Below are experts of layer 6 (counted from 0) of a mixture-of-experts language model. Rows are named router (the router's row for the expert), down (a neuron's output weights, with its number) and show model dimensions 0-255. Each number is 128 + 24 x the weight over its row's rms, rounded and kept within 0 to 255. Numbers have three digits each.
Before each expert's rows: a language model's description of what the expert responds to; "raises" lists some tokens whose logits its average output raises strongly, later layers aside. This comes from a sample of Wikipedia text that the model never trained on.

# expert 2
Infobox units and coordinates. Coordinate symbols, units, list dashes, opening brackets and heading markers in infoboxes and taxonomy lists, such as °, ′, mi, ==, Kingdom.
raises: "\n", " (", "\n ", " |", "{", "^{("
router:118101062071170070100132143115123103148145108108120146140175128123161123129141126139139175089117116114091129105101145132103119145162188107120147087121164108151134110123141117137128140129127139157141117145168121137181093119149157172152121173122139116130140137118120162147106102150148135106113138141104145139126184116140149099110143133172176118109149173100106098123123095121150085153075158120158123132117127092109121133130113168137118160158090150074085130128105110162115109157144136129117128150126118097160108150120160111099109117121149092125148139135147093145130119098128140150109128140163122160153131083106133168115166156158154072100138133089126136166115121170111139128107137123110126131129123136138130110131137151117151124110130099114201076129135076126139127132123109
down0:143124120181085152127120158119154118135081165131152115176099146129131145130136092160154142092134108093074114141132109123136151178128148104148131136147117153125129119157158117126140140111131136134140173157142175184125100147140140142129123146076121143123103082120099109155110099125133122134102157097137122119153101146174092128091155117084149120115092116150140120105140157137116078146126138114140149117131132122135136150135128101145143122134160112134119131094142081115107146146144145131133142145106136145139080144082099167113130120140099148111146138178133143097106077157160085091150085120118140162101152136146112149130176112108107115122126141094079098124135106080148124112124120094082159130104094166130145183112122145136131129090119119193126111173148153155135078118145126
down1:138144119084172121122152103145163117112101118124144127113149141126151168143111140154129150146113121095122118165095105124148166155157079141143164144090139100146142133129130136110079157155122096122123128144108129130093105142167157143115130145112076133163159166105159143130096131125148104112114145110114155177137119135119093098102143112132143149128094133162171130118110173113127120146115122091137120096162131159168117140098091125130114161114115114108137080137128105136152144082086177107100091120157135171143147122146143094144122078120109135116087133104116151117061110169113116138120152110161115141100121109089103106123134100156127099129161154134158134156151074125098126180163142115161123122137150190129131109135099059093140127158149140129162128121138152100129120131103126
down2:142121114129183088160164108144091114090113128157146144125133100078132107158119127148146113138103165126102091127112102144126109127092113126107151126118116144112119101143117157130169095130168133120130122094109141113117120139120160066141073122132121143177105104132163098137118152139120125158137130137104089124164116115174108151103102162134119115168089092143098123161127099131083113129113101145154167126135117126114112144162118084118154149093120150181168144138128107127173121135099114112132145117130149077133168168109110171119143117120110180076159137158092122118161116103156152099154130097157132068132121156152137116162144105178122081126091134143075125114142165140144153109111105146134101141140110150107140134145129133154104146106147154103149112150146138154130127102166129
down3:092137138119142130126137108101144161101134121127140108109165081135165106158142123160114126073132200148106127129131159104132108160138158109109117098153135125130124080152108139145144139102156125155110127093100192141157130148075164137117139092161161120157066114133171126106127103117104116159143142103145167146128122103094095128159126101159094104103156136147105120112065148087104135109130160173165118159156155133099146172122137103117170164089155162132106136129104139137126093115111124144133130112132143118110138092117142157124134105119152143131136153104100152120110115132111109107129091123128134091142112134125130160112110122175094171107114114143145150141160137118158108148125102128132142139114137116106134063111186169098133116104140159119112178091140090120121154128122130
down4:143106112174173124127141126151179092115126114136130162095129127135147123129122136124123127121127127124162122117143138161145148158129118118150145164145078158144127112108119120113123130066120102175121164125155147099083069129092087095145145171114123151131166121129100177122105107155167120134138136110119107148117114161125125109139095118110146142136119150171111079103124144100112156118165151144121122099122115109146117130101117128124176147129142152121146098116145058101073119153161123158109159133138151141115100144131168119171145112126126128125151069100118136120149118125090111107145151143118101121127091141150161179133153094103115106114094100129127134167127182146105145136092142115176143069107096141142130165116088160152131113124160137130131100122112167135102070113102108

# expert 6
Years and closing punctuation. Four-digit years after in, from or an opening bracket, such as From 2009 to 2011 and Heller, 1923, plus commas and closing brackets.
raises: " called", ".;", " but", " with", " although", " and"
router:097107093109172080086122125190156103123107142126144159156139109111113165130106138121137136090091155103107147126139122114116109138155179092105171127095154137136121144120163081123104113114106131154127170104151138110138113104182118131142163177153113147130140115110112166156086140144154116115120144155092137096106149131128198140097106152141152105130118143137100114119145093104158079111143124110163143117141098104148147111125098144124116163140120122090112115129076123164087091143169130138145083159101144109134094116133136131123132130089108128081147178161169134148115146115121078135110137154136130169135153116150146139092145148122160083142104134122139130101101122151143123123121155091143137162098130110154168134139168165131130165122116136135164091128151099105152129134120130
down0:117110089164074105142147153124142148089075120105160141156121146101118125128131108171112141150159085157099087171114094123182137096072101114141113169143163108113141139137135066108125131160148115162147189152123137114111136117153138159102130128102116124110143068127119178113117089143146118119134150150120157127151116126171129113120127147089110136119094126109114077122160094088117107127157138131154135158108126132168120173141137122120108160118144099136134139138125110105114170132147145111106155087120131157086137103140128123137156097109116167125162125165079151151124131161085069165121097131127129142115180105119115167150115102158152140105123145146122075118085126119136143131131166165124175114131112135136122103132127149141116126122128105129112153132141165135118139116131161
down1:158168123122102111131119140146132155120143084145116119140129117116104142122135153114104100117123114129121123131130111126119155136110111152186134121113111074139143142123113165153131148100142115112126105102080153141096089151147079136118168160120064114169120137139179106122110114144101062119120137096133143134128168139131114127105131098140139176119106158113144152149106120158105129143144085110146087108115201170090128111127144142139112161087148124097096121107113109127137125139109141092180138152167157098171161128120133142140101147100095102123096095131134150111114138119113133095143102130140108128167129148143135142167091121162163092120137119165152156154183093087099149142161109126136100141122171180121110153163129092166123120127125116091155114159146105094109114110134113
down2:143126129116144112129154100134088102043109168137156079106139131108157123113108164133111102124117167139113115152110134120120112148123122121138120120157138148165108127096152171155160092110078137094112134148119124112150109116147097120108068126103119139120096155085176138112146130134133137165148130118130099114105143121138096140156121131092134126138133106142114152113133118154063114074083097113132121128127104135164097125137139108105169153127103126172159109136177157145101149135107116078126113119122160151152153120157115156119103150132146147112132097162137156084157122140151138127142129084120138067110117143123125132134135136138138129131125148132051128145187147135160135125154144177115093124138157142147112113122146148154172106096136166129130124165117152164107161103181112
down3:120118139130129141124128161048147135117161148093130099101141095137147060128126156131129138067155157136128150105159145133133153137171125126100130147097190139099146129155146111118154118150170164145126187134137145135103164133126109103112120133148152111124091140144115099140143124127104120103154124092127132125141113094096145126186102117191127146079159137148181148119135112105149108075142135136129139177131106163153107164153143165118125110133131143119139148131109106163105087121089099124148109130091115146099114126146098132113129125123164095122085157131118141145143125147111106137140149105103143126128120155135129132090088130127114152132095132134123156114136179110097153081116136120115142126082149151147085110153152148106096074090126144112076168137124124131105116164126142
down4:099137130136166148142133102141152151130137111106114134087119079115124122159110162160061135122152143134138146125147108139154155147093151108102052083158141137142122126129149104150138157136131132147114117112138104134105116140119107128097112149131110131080159122102098119077159118111155112130145152155132145112101129146171114114159147140095106143119131132129132073175115144120124103111123105172113142129156131152102105104148149113135140128154136109118149119158173116150115108097173127113094150140147162124154176112115107142118162100128124152075156095140147100144153125118107111127118124140109115110138135151109152085152151131091114135146080090139154132198119114111159155146112168119126122119094096115164085182117129171163144076120146120116136123091097122124153092153164074

# expert 14
Line breaks and numerals. Line breaks ending infobox fields before the next field or title, plus number words and nouns after a or his, such as two, four, father, wife.
raises: "-", " and", "(", " &"
router:091103113099114093082114120176157102115112134111145142135123098135110136137113145113167145112085138102122104135101115114136102104142167058125144164097140145153104191113149086107088106147126107152126159087153108113124130091119114124147149159178098155154152118129128153147111134159160112121112121121101144123119137127102181139102141157130146118120132176109125114088102121080173108130143137107145134138142105108146143131109081144095132154151097133111118127131106100166084074149156127121156114149128150110134119136137129125144146124092112079065136170157154121171097171104106112131114126143121113149161101130105154171111155157148160080109107155110157145135112152140125139118147158122140143136095161111146156136137146136136158171119106143114163101130149079115145155127106122
down0:140128125186125132184149123156157130103138146160126135143091160128153190141104081184120078134101119107074114148123104131166150130119156113184121112123124119166109112148131139107134115128133149130112145126139164133111121131134136150136166107083109158122114068116102123129116115090116120137106123145144191114163117180153112134129126146129125126114128099112116104141107101101129127153162128132155157180124122098140116153135156119138118092110152114171109149143092134090091103157100124108115158121137121158090124099109165099100142106100142153155141121142113144148126112143134085122124088152109135098108159099093154100143135112143122121111179176117120142135104119073136117138171132095117111120162112174119100113121121161094137138130137074135106135097165170132158135145163111
down1:151119165129140119136138127168129138108123130125110107132166092154165169174096164139150139110134143133128136124112103122116142145099125132159114144144105086110132119131114110088141150127134125145115131122086142128073122123110122128095120178094094148117145127102159107128100125121110115124092159104147161133106123134097126136112143132135148158120119121123154113093104090133125158158134134122168149120090180140128147143123168144134120167124173137107114118148160167137190123119122150168126115113106108176159103122105112108094113131130092120152115100182097130110120135108111128075168165111131114126103174100132115129127092135109144104112160159161209069152125085092115138152117114112150110133138129155130095168135162081125116151133106094160087138149149080113094176122121102
down2:112113161133122109121135099145090128084123108085187048123106095138120116094138103096109121105123128155085137085071046126139126158130159126136171117127090143177081110142134160151140158116135124120121096135156126152164129134113127084123115149125109155107114108131151165146082146111141157139156194159115148157101114128149150151155101149119153113139100111120110125135118120156091109157126096129159132137090113113119143126110141098091139146198118149171133107120146100129126149151149086082131181093149120149133141133094114141156139159120118163124133119121136162132145139157100146132151147079136136094119126127159106121143140112105114140104104111150135107127120142119127133144122112173157114127091156110112140128128099118129163116136136127178128164148128169137112150115141122
down3:099117144144138090126171174123180162135140120120120155133133051146132087148130123157140122095120129138104101147103145148122140126167161133094127125106147097122110080166110133141145133105154130143138116131158179142133150154160136077105104112188128087107125102115150101087119131141127155136115131116139123139102115130143126079171137115099122113140171137106124143084103125064131094107172137132114119143135116114138105147104129117141137097142124107166152122120157151124145129113137148118158147137183131135123125123106109134168150119148126090124122160136077128132107098181111105129136091133103094121143110149153124129098082083163112159116124113153136116137140097151158140129157099117114127094115202082127149090139152161141067106102145170129129161103133143129128113126163138
down4:110103121120139105142122137167140099132141106103104118093081097137127145117159124144118132121096134116174103134089113141127166131112127128158103148110093140130078077104093090153136160102131095137177122123173104126128150120136110116146126138144117131116152138086145164133163144134117093132155188125130118151126151131133140141139103098078171192132135129122117128135122126122086143134162126143181155134127109108150140043156098120160151184176136131096129091128128142097160101068123127127146174131127140119124124123125154169175120138126107125166143101106120125107110094095134121159114092151109103150152134122099153128156116140121112133159111125138124142147134160129168120080090131121165144094150099101139126139101074167153107113136169143116131124131110150125093102127120097

# expert 15
Action verbs, particles. Narrative verbs, their endings and particles after a subject or to, such as would, began, took, into, off, succumbed.
raises: " some", " an", " a", " another", " the"
router:106132087146162126099100158153154104146142106116151158127115112134105096159138181114129139146097150110107103094094089123131116152122171146099153135108165156125074115155135138144106159112103104146139154125164116095139092111166093126137134150148065139111140071131160126103146147152181160117108144161130135092134140161154138131112135134153132150142104136143095085129130077111139094102142132095123125159132130118124164130095110134093125126132110120119123108115106097148116109129165153168160122119101155124084153131138119127084126121133101107132118121113161122113164175116108117164095132166114166136157132110122132135083137153158156067102109131136126162082149130159129119100119158106114160150111140074147160142127163155139133129106135100115166121124188078137129150129095128
down0:191169119155155110145125115112114150132075125127165115137118140107133115112120131148101134115126150121154126133119073172131124125089109122116162148156131115095112163136138106130115145123113164120133145133140157153120150122105106126141110108093179129116150101110084168150170096124108130106094134163093168160118113198147119114146134105113148116092120128138124110134165117125121084140152156161133117158107156153141151148191134122112081135113120112135157141119106107121173131125162124064127121092092125133099132131101103103135146106151131135101176075169137134130100132194110089091148117139133151135127173124090124125176123091147110122109106131134109106120151075128134171089118133135136148128117132123124133154121090157103151091138142101152127123159157186122127111119098123
down1:169171156121128135138140136151181148095081107114119105137136119131083161150110104098132123121142145168156117109104094132141111141142113106127168092120089107143121131145120129128132169099123123120109148103097122110123081153114100189104149141136092110155128145142145130149132105037145109128110179154092164117129139137156086104115129113157121114182108117124147149157133136187148093116120161097171110123138137173167141125146092140129086186081150133108122092158122143130127126120085158112104127129112132122156153123147141109123105151086146130135124083130092121140138124128112121128131147105115086188152133142111114128160110097128138137174167103135153125164136076111154129133119119101158104142128167149149100140150139115137091100105132149139133105132139108108101107139101118
down2:141159148156147105132190134123146132087084138118140084103111107110132122181135152112156092073080114169113129116117093103144138111094158139114145094120114099176089118145114115158129147149108123099115103160139149143069114130162154095110088165125109132153095085121153158131144146096143137151160146131134132092117111105135102142168099152138165120160107099144092151166131151119115110105175102162153153132093131125120095082134095120110137111150131108156148106130177131086163146132162140132141136116171135106133150130086099145104117124095157159141136144147117171115130115118103147087093140120131125099121153124154134123140120129118164123084145165133106161088114098119174158116127114169141130139129122142133122096142149122118126128161100164109156112168123118141129140100131086
down3:101176120114121115129098167111111145128188158160101124096159131148117110143151115122121138128123150134095115115124120142133150130125146130109110138100148101153119090144102109168126145114146107099113148138146209117136139119131152099104144118128169123138115117098115096080111111102128110140149137113126182114157112106099114119134096149180123090096140110129165122113107113081104130076117094138118169153173104131147110167128177118113111125120148131131145121140141121134133088103072124092160180072100155092077163142137135153102109164109150085191125140142131170130127167124102169077150118104147096146125124131147115102149118112175139131092134115146095148120152140144144148122152131159135170109114128142137130111124104158114126118079106158125113158140104120154137148141129114
down4:153096122157112182119117098148127114131106111103177099132116105117185115131112133132088157128115164137157137115102097127110143107162110140145096098119123157128143098156182125135123102102118095140156129133120119068106135147112130097078161181074105124134123114105105150144126129125120111134115154113152132144131152165109199137141126136098108135119133163130134136172110125076142155162107129100149145132088095087154107107151150108126142152153158136137112064109135103170146123145179128172137158094151127124124103147113097088122121117133098142153214107115114114115148138117112122146129151171142095133139105116116126146147120171100112156132115119152158140122158108134105154129081121129171114119126091119124131135146152145160096136147094121117122105105083094140110109121149127